From a checkpoint of a small mixture-of-experts model trained on Wikipedia.
Size: 12 layers, width 320, vocabulary 32000, 55M parameters.
Experts: 80 experts in each of 8 layers, 8 picks a token, a softmax router.
Training: a variant of Adam for the experts, 269M tokens.
Below are experts of layer 4 (counted from 0) of a mixture-of-experts language model. Rows are named router (the router's row for the expert), up (a neuron's input weights, with its number), down (a neuron's output weights, with its number) and show model dimensions 40-79. Each number is 500 + 50 x the weight over its row's rms, rounded and kept within 0 to 999. Numbers have three digits each.
After each expert's rows: "comes after" lists some tokens at least twice as common just before its tokens as in all text. This comes from a sample of Wikipedia text that the model never trained on. Tokens count by the router's weight.

# expert 42
router:551460563490501474463535423495536440442540458526523478526473552453532567488473471411525530485546496463439504599567446474
up0:504524462568511609436522516461469482565472425446433475540496473463523610416505542393385511421478466404425554566427555487
down0:554503466511475499509502466446529469494521498534441375494591493641497562514511509491489591503527537501512510545511469520
up1:425398488443508508456514473491523569437436547422498562533586490449546455498528497527490497493390534491541527441489459478
down1:534506492533502530492425529542507502452518524532562390655502580537480524509528431480504485447467516579511441403538553574
up2:459575529504469611554503496484514496479503479602522497518545416537487483530446447411479491572457490648484511537498561534
down2:482369490536582518459506629537482509437549579499514475457568557513493520507564449500474572469516498491538514388388467555
up3:515446560518514460479531565514474468557468398453459580479514542554402479618510626407514454492466493485537485463448441497
down3:471513489455520397528492519552567509565564489505478408398533409558434510590482434562500452480542595520529506524502538447
up4:558514507537475491531590549438505482452524421486516455535537478602454493551513559511486535423472550482601497617491527446
down4:402545525461566429525559534407494462531360454584478550534508482532473446511435493465544474498533609587361505435535484465
up5:433448479512442553573453468486599497587534448524539419530455418457473552533568473490539442524515656463596503505514488489
down5:505582478474497511456487440548519469571485497436519514451469492433411493552420539466406473486388521511572584436548531483
up6:585495492473395477573523460445535469536461514422548504585594482487491597427389585549453469595521419485514510482477528433
down6:488569423498476631509446546519552460444438498469485562554497525572569446544468525481507521492622410410470498449477464564
up7:442520588516499459519588443567522485482596479476488441520542402538501483434526544477552540424445542477503508459412514527
down7:575529420444524549495498603628465530559539471478526460524502493572486466616569557460537516533498534509534547471485415567
comes after: " a", " the", " \"", "-", " ", " The"

# expert 18
router:448468501495500457467489480571490482472469570466547543499529542462516488481483471459596480501446459534424428560552554535
up0:560406528580516577448485545406408486496485582538518511484485496444415453525507455586504433515458473513500504508468426535
down0:578519478475486551449566532514494496552456510586455397575503471503571574532440584480399545548510542550501519464531484530
up1:478423369504543452566549436456477498497508502523496478498482588548513398494485433401486469568562533510543515462562508537
down1:479456549492551384543495516390469475492464577547486474564454530503447472497491547547503504491581571461459476464502463516
up2:494458485522648417457487493479502465471413537512535534435545540471466444570527467523488498417533560601500511430533482480
down2:452493557572475530420453484459599533495518570484511429463606507545481428499481474547495568615493546549470475490497527497
up3:469515497462469526661596456517521432549468432447525466504491484436491532435523506475545482525487423456561427491544451506
down3:514587497528511506494600528511571488449389533503433446434455494653498556534450494488523542500494521485463566514496509538
up4:539496377503622556450535546497483464539498555510520554467558500399487457463534520523493510503534483452393523439480541458
down4:478503523529489541460494462547483395566466562518461483380417355529462508482533513549438494506496567471520493414414489504
up5:473589529549579452541427500492479524410418545481570409527466566433487518489570474427446527497587554487494524527525476502
down5:473413461441484534515497487517522528531511553544520525422483501530556549577494508440555558489499446514449516495531516519
up6:482586512522491521487465547418493503431581552540438574519430541525517540489512595550598528471488432453557429470491437469
down6:471491386414468449522487418408521499490523449470491553565548500495432477574508499425508471516458570574498415543462467498
up7:515563516552521533468608430451567471510446523541478508523450441513459530499501486499453446413482502531586417509572494476
down7:490496500480565524584597522445531394448513412516513445532477456398414526625429529502544465451620511481412457569556552532
comes after: " the", " The", " a", "The", " \"", "\""

# expert 78
router:533482566425486489476505503562517548420499516547549509534414529475484549493463464471523469469539505429466559512449561496
up0:490559439521504509462399558499517537617569536472438421562576469497430551505464486525501526484490485498568356523446515553
down0:496480363537454518498554537523479519470431435525388470526527463459468598487481455435435587582430493464524492457538491546
up1:429523482463493514514567517518513514543471484394523487434425460534511506501473448560362493549423493498518448449473470525
down1:470423326435482491490559478471495473502489494493480452584499510574535520522524495444527546455538511484418548464530429642
up2:564551567539562482583561463480539502384578551500481487526400450520522514404590495479461518452527593477438538554518430523
down2:541465444422441415638491516442534563549484530530439479383554522527470558506461515398454415543518564456601499452508497455
up3:524581492553571525471531413512450440549482550478485504478503545529486462478379563515576489507491469592489425510459483602
down3:535506551467535530497623435501425512459578525601493474547473559502484491387538597462505570536514524581590554540441424540
up4:463508443477550477432505616445538405512518493518499526558488479455481445455493440464472532502523513515414507466475539500
down4:555445492422406469496502561510461493569494496531529452616498375506532524480549527453525543466525433611574538471512557475
up5:489514468489482618428584505501397497459479489467453552482491550513545400483536486532564569436478436508502486497380505498
down5:576502478450489535595524468541541491598465577595594527555492429461562523497505609526557526547439500517536561503458466487
up6:522509590504467534476549536506466529564488538470511498571621522670564492525450496474541450511532498536461459480472481492
down6:472503593547528550501498575594519430404409468556548495496504509442527407465468516538457490476493457400404457538512492517
up7:462433503472514553471545453471452545547449449470526555392450519467500455453540515574489512498548449506501531499495467478
down7:454463411500458569461592484474519436515424475410560498502532423507534509432485559547570561478445499490468444520553503471
comes after: " a", " the", " an", " as", " American", " The"

# expert 37
router:503454502624344563599497506497479523531478542548553482562465515426538529584564518464503499517511485513470540507551529560
up0:522561423452454496541539444511500454500556506500473471468519482481456569553462477573568442472486502511544546540491517558
down0:401479512525426462522553506423513450544555442476505494394574538468438446496498431483548464477471527562417526541507501525
up1:534494446514509587473549545521479513512419504482521501578476388490487451435458497539477444536415518491452428513426427424
down1:546447524505538477557481558462593585511478430472447427510522504475502472538564373616498525495456510499518518401531515439
up2:522505481500523533502459560478401452524525592474463493493522440474517617447497522497494417505534454552561472382465481455
down2:393595498513446410469478432494453551510514449512482453526555493443415536595522484493524543533567599495530464501573403501
up3:476535616515500444442446544544405509457369545476470529511596505544546517527413575504433512432530567458492568451642453535
down3:525519503430494525437443393441427484533553552558548420440468534527476480477567486550449614405560480516470448505499417453
up4:525475373468464522489533531540482509448465451472455489518450471596413576493498539463472476554461588566551539475468488553
down4:450532466468489437433545431561520537528500484489448519483505498460531490469456515410453481548413377431500472479442531463
up5:498524498532496482470567462450475528526445533425549487497470430480493443509506586493498586517441497536536555552527508586
down5:496470589492563520422509527511530576528548502429481596504526437426491421468400474548500509476408528530420533565460466458
up6:493450461512533479504551529508567434424474489458520506456425494508472471498447430475510528505471479417558509540564533440
down6:408469520493531432517408462504485477485553473470544465577568474482577398575526588570504450538533552516465373470539494404
up7:565491470524521587489521527517510496454487516552476539532556456430494568540474454495515578518469466451511515399540545539
down7:422525457585408447523515559553607488533471569485551495526526537522474578497540436504450499483470466490553552423375485569
comes after: " ", " 0", " —", " 1", " 2", ")"

# expert 77
router:517466487514533473497552508510606438522537415454484420498570551517474559459502430419540507480435541511538488460445543554
up0:443622463551471550490538527429572522545605532457509503422562443494487487457434458467456441406444477457502522520504478517
down0:539534585541497524533420467442585537465604488513501522521491505543474536563527463446499608469569482509501511519469481497
up1:485492546572568522548521421472569429517453515515522476452510541426448445461479499646480453554490411397467392446521560511
down1:463517494482529546442485468466478509585493467445504547506431458478526430535510499522506488435512658565462577500524428542
up2:469499516508531523482437511486441543478457532447469496564438374463454499431509537492442443542431534536473449462373354539
down2:522470573491496380448485501566491568556566613585599535555553517506470499504557601513565501507437508477538543389506509482
up3:534491495550494476479573422484397476558494589563521538487510471471499490369533465553435596446515595475531450520524508532
down3:540397488549457520386515471562444434594510609485552562603505525495582548500544548455533494412479525479531496465529448478
up4:533471515455574447496517474404479479570448545588578524462470414424482401448425573479530508461494490507446541600519470521
down4:417485478392481552515579420603541540498526610528511526510410526524474581546471502572470552523499596419429394505498542508
up5:409433399463548435435579564479487472526455607541521567487424401511449529469500519554558467534463482470449518497544480507
down5:493527449470563487615527523505462481462504570476537527474559599520469498480533450596484522604512641497533546473480506522
up6:534451440560491660503450541546498446617483470388432502534556549503453504512516485454573506519528410549486439477565384424
down6:501445630632552551526512474581520524489540541515522500498456448440527548456480551533486524434539503518439564476462459503
up7:549485449485493563446413560460482502504442529386483459522559478528526562453529537522501456442543533550427471539473463466
down7:489422582472518436455580569510519486492512438465448483566512461543564521513480483498442625458494519516521461549538562592
comes after: " the", " of", " and", " for", " The", " to"

# expert 15
router:497523614532514498494449510442518504479428509515526543470541485421537481521527536595424583436492502567576509580513466443
up0:482555503519426506548495579363476448435435567496577504647561497475464437502504523470457548549500453550444465472413436417
down0:612428541552568584467462531522540488477437512449502578458485423426526516460502493462549586438525544518541588519502427410
up1:546412455476497543502489450551508450521508496523576581500442522544455450532523480477513518448505529468570504519514570491
down1:487510481477485464505524574486538418511464571468511502594383481550437589451483504472507469500501529532425574542552501495
up2:482490529446525469525471558576467558553421497580467523404477507549484469464419499506403515478494506473512575416495470499
down2:475554435467503523520548485481533471499518483531477551501486512625420463534493456331456429503500553586546567535389484494
up3:490552478466548500456543408518485397541584491527430474367502479592500442496470423494485600463512480541557467542474436546
down3:490490569621568464426480476578440472539609480523499475530544498530568473455404439499386578494484457572527553431475456586
up4:400550409473480517433467534623503481536496519450453505481586563554505463396415579577397519538379501542529560569471523550
down4:448421540467464478432506458503517474442517500559471410514547554523442487496540489417510464558528578527571533471444562514
up5:464567493482494489495546537433495442483542430412383499516557579498541392492543532515530579451567502516536534512454414540
down5:461464516539462477490416481584483465527460490359388515510577443465573531428432570465450555559459550509506590495454478420
up6:486504475545438481491509471424507450472571543414497577619468502498432514474509530608526506471478541519495557531503463481
down6:533479474469429368394464501529561465507468434505445606500504473464515467574488436485546571434491461556491533498517432463
up7:407481541576470463405444531514495516541497504540491516485529456476492526483564472517526467437538452464479481510426513454
down7:530593404490515532540550485563557428506584486604487450557485506533404439488488536435544571500484615564508408514531396465
comes after: " |", ")", " He", "er", "a", "man"

# expert 5
router:440478564578501583401465545465610513493562513491479485538563531500518594549521461447539498519576470479459500439433554430
up0:429439521458568430480482442554496454465508488448473501528510449504539453501497497506496516560547440520469404573523448494
down0:623419490549519538479548438545441536485514533541474509458480414496543504518447586529500496485588564530439516615506581522
up1:439477402459619443439505503518498563561491452506351524400473442506511506463462540499531465519536491500533498518551480457
down1:565479474510531465510541445529473600486544450474487495521455485575528546498475577543489414512525518534525467530575495545
up2:421402539477496525446562547591627542491490515518423457583509453450594527444515521437503550466466469486556540612462480556
down2:562486478476477514554486468552472520489530489502509463467480465441553467459453513451494493473538516584518431512572617444
up3:460599526515478462505527534566501562440532464485525540418494533442480502540499457543486478602421473447572464424507504437
down3:483466466497512502499586563443538470510435445476525502497608581444445568438452440484557361510487408425499493608498527525
up4:450499439507489459482498554561432475457433509496511414548515447483400558585469515440449662484565458572467482562472483518
down4:541538531454489577499457597445493539572502566546517482516457479497494477533530517493526439539451582421439440537490507554
up5:426523519471416506572436400412538430511425434479478546550525447544489468514497551465585470547576542445477555590479483538
down5:551455559449549548449483469412474478520471448493471518492510410549445514499415592431527486511633546403441476498542466438
up6:417505500508542504481497473436478520518516511457463534473447491439480511538523441562561447512535507421622518457502529470
down6:488577527478536407541486416545354503509573428522590526516425588484605476569484584469492572492444539553364527538516505467
up7:442476481527443493584565505575569528432531434501501470511424511477537520525432444518517498523455428486407468488398506458
down7:501493512398545503432552576413447477496552459534550487429538467591457546381501561441540469415504634478552432413422576493
comes after: "\n", " ", " by", ")", " MF", " 0"

# expert 34
router:451478517510418468521396489526595487451537447531515467436491540492528422466585503572485520451515495487488489513474571520
up0:505514499489524489512526494535480572441580474465592560585386540519548536475508472467590435453469433571471570479402476531
down0:517531533398488535536507494569489461468424485485466551521518524522543536558437472483580571494503553523476553557532493460
up1:420459463465528471580469365450476481596531507559456502470503523471476583302464409487485484590463458463496414481553532560
down1:498546425521369595590544493539509555483456509487493533496416501572422494612487515513410555458564499524496682473527566439
up2:535493499415499491493476518474545552626480476484406595535504499457550521461515502543490518523488653554485512481589488529
down2:536542489442476628477568488549466551531508495450438502433506472418442501427493476499575512533460546475435489614520511495
up3:486563497505516543581483507560426402486439505483497468532496554459457480536541504558427519612366536453563522438519463471
down3:504458550528476385412542528537490585444599577496502447531506500536394451590516505512578495499599539497466527527486518539
up4:654509419429477556548507559541531507529526488439467496482521556400516500483471534486431499488370568407464546602528469580
down4:557477442496483481495517456588513551493416463435504403428483522434367529462449439500524444514424556540478461452565585484
up5:565484483493507519451497511455488535464452616554570502436524503545508431458367504492502425529483474433432542431555529601
down5:477508437573580413462527487473493559525553516552508482500524454602462431640504523552560547492573533494478518470477444483
up6:417543491554514391630499396409560488663502478497456448539533468517442462518452475446531475566529514485523435483516495446
down6:494565544432463464606490596471433555569386450630548515524531513569426553584526444554587474408493502469484557361490582492
up7:458455437463533504455462381533460545482541482526471484594572467497494513449525565520458552436413499475440526540516514501
down7:391524486597484453477449440479588504417470503483523547507528595456398472441509540469471563450477525450504472590526560531
comes after: ".", " ", ")", ").", ".\"", " ="